Experts of a small language model.
Experts: 256 experts in each of 6 layers, 32 SwiGLU neurons an expert, 8 picks a token, a shared expert of 64 neurons.
Below are experts of layer 5 (counted from 0) of a mixture-of-experts language model. Rows are named down (a neuron's output weights, with its number) and show model dimensions 0-159. Each number is 128 + 24 x the weight over its row's rms, rounded and kept within 0 to 255. Numbers have three digits each.
Before each expert's rows: a language model's description of what the expert responds to. This comes from a sample of Wikipedia text that the model never trained on.

# expert 10
Subordinating conjunctions and clause openers in narrative prose, such as when, while, before, after, where, because, plus following verbs.
down0:085182118147146102136117116142087156099120141112090157093159138142111141146110170123119190152142076092135093132141148103155133136150132108165149128129127139158126130100064101131104102172144110119150160077160113167139114096114148114138117145123141109160149149089101106131135124148129114128128124154105146132125097135111125146076159110150110144109099129144110176058117095123123109127116130104127127121137102098125079128161127107127144144154141124124135115149123163175144133176142120

# expert 19
Pieces of Latin taxon names in classification lists (Order: Anura, Araneae, Chordata), plus many ' the' tokens in prose.
down0:132156117139101104132119102096102117124136162095081100135123149090105092115140146138125150151119120134151123165194127108171140088140098153138144100163105133136107149142155139116145125127109146129129141132121154086140144141091170179143138070128129150140095061105097156143124163127147102070097132121124126162126139139137140142140120131104168144159150132169143080138128163111108145147152143158091134132133098162185127121152130154159130121118125159150151104155106108131090129155131130

# expert 25
Single capital letters starting names, initialisms and abbreviations, e.g. R.P.M., George H.W. Bush, D.C., PNL.
down0:159119143121152162104134131175114144107126105123214146137100116117125117159155142128122146126094159174122135089172121090120143151154103118148168111141162121136139068149151132106115109102140145144141161135112106132183096137144142122149098136125104156116141179140108116122091132115139140108130152141136117162138150107105121192126143153133148082110123129135127115122159095168125148114115145098118101136134136165136119135149106147147089155081123114144098107180154161103160152127165135

# expert 38
The digit 0 in years and numbers, pipes, and column headers like Apps, Goals, MF in sports statistics tables.
down0:124133130142131140137144130105138158122128113115104095146108110121166134132156182122127156167140144105150164134116171166148142174151143131133106141176185119110099120121121089127152138139110099156169148129137113114160108117129153107090128128106126127146144148084091191122149137104140145168162116122147137130177125162127155093139176098126082148129134165139135142127134103152126161145130087083109149155139176113134149107145122136158083162164123094122070116146133125100117108146131114

# expert 48
Middle syllables of split foreign names and words after short prefixes like Me, Se, E, such as dra, ba, di, Ro.
down0:134106157161086159120065131105139080127141138151177156144128134149118110159130150107126113107125107103128075098116115139132146100126131129093096096152110142147150120098121136107124166148186154085113128103126148131149151085141165083129120122137143125107099119084140157149183154196081096123116132124116112117092086148084144141166147142136114137178102156130117132094117152128165116120113125130095114119108108100145101143118089097132097130124122139118139119126120124154149139108115128

# expert 12
Sentence- and clause-ending punctuation, mostly periods, plus colons, semicolons, '". and conjunctions like but, although, while.
down0:138137127073082116146152134155137156075136146177084142121101099107080114156092130146152113138123130082154133111099163153127115168128125101117131136151119145124065179120098141152134126141159125113119100126121136100131171119111109140124133112138148115124151131130094141141117129113131176096138149136151131110165148134127094088127187167118136143106121150111143168136170134157160132147090147132143138144102113079088166115129143157151126149126103091108122105132156166086132092140118120

# expert 33
Sentence-opening The, He, It, They, These, and the noun right after them, e.g. "the latter", "The company", "The two".
down0:153101139116111156161093137082145146112111078172152113112149103148152144168097158106121120109167131123108166128156133129084142121145116134106114106198145139168110162137095105122120117118138109088161140165150150079149115127165140104142156141141110119088145133100113149108142138141099094137139142099149117151145167111112103138149136083150099117142147110189116142126113144152155119129119131109138138161159125125137081104117104133133208138135138123113132164163135144156135096144112118

# expert 22
LaTeX commands and pieces like Delta, sum, backslashes, and scientific word parts such as hydro, acid, receptor.
down0:121106164158114138111114144125082122121104119104168124208149131146154159151157118150143130110087086094111132127096125126153133112122083091143118143129124140131150083125120117123113156177107172126123095103140153128124139104134094080172148089149122146108123141124143152128127132117181170133145125147106126122175137139082140130099121125096120098133106123150110102097135101106146153109156129118142147158111124147115110085101132079134079149157117104091141108140153104124117142121159069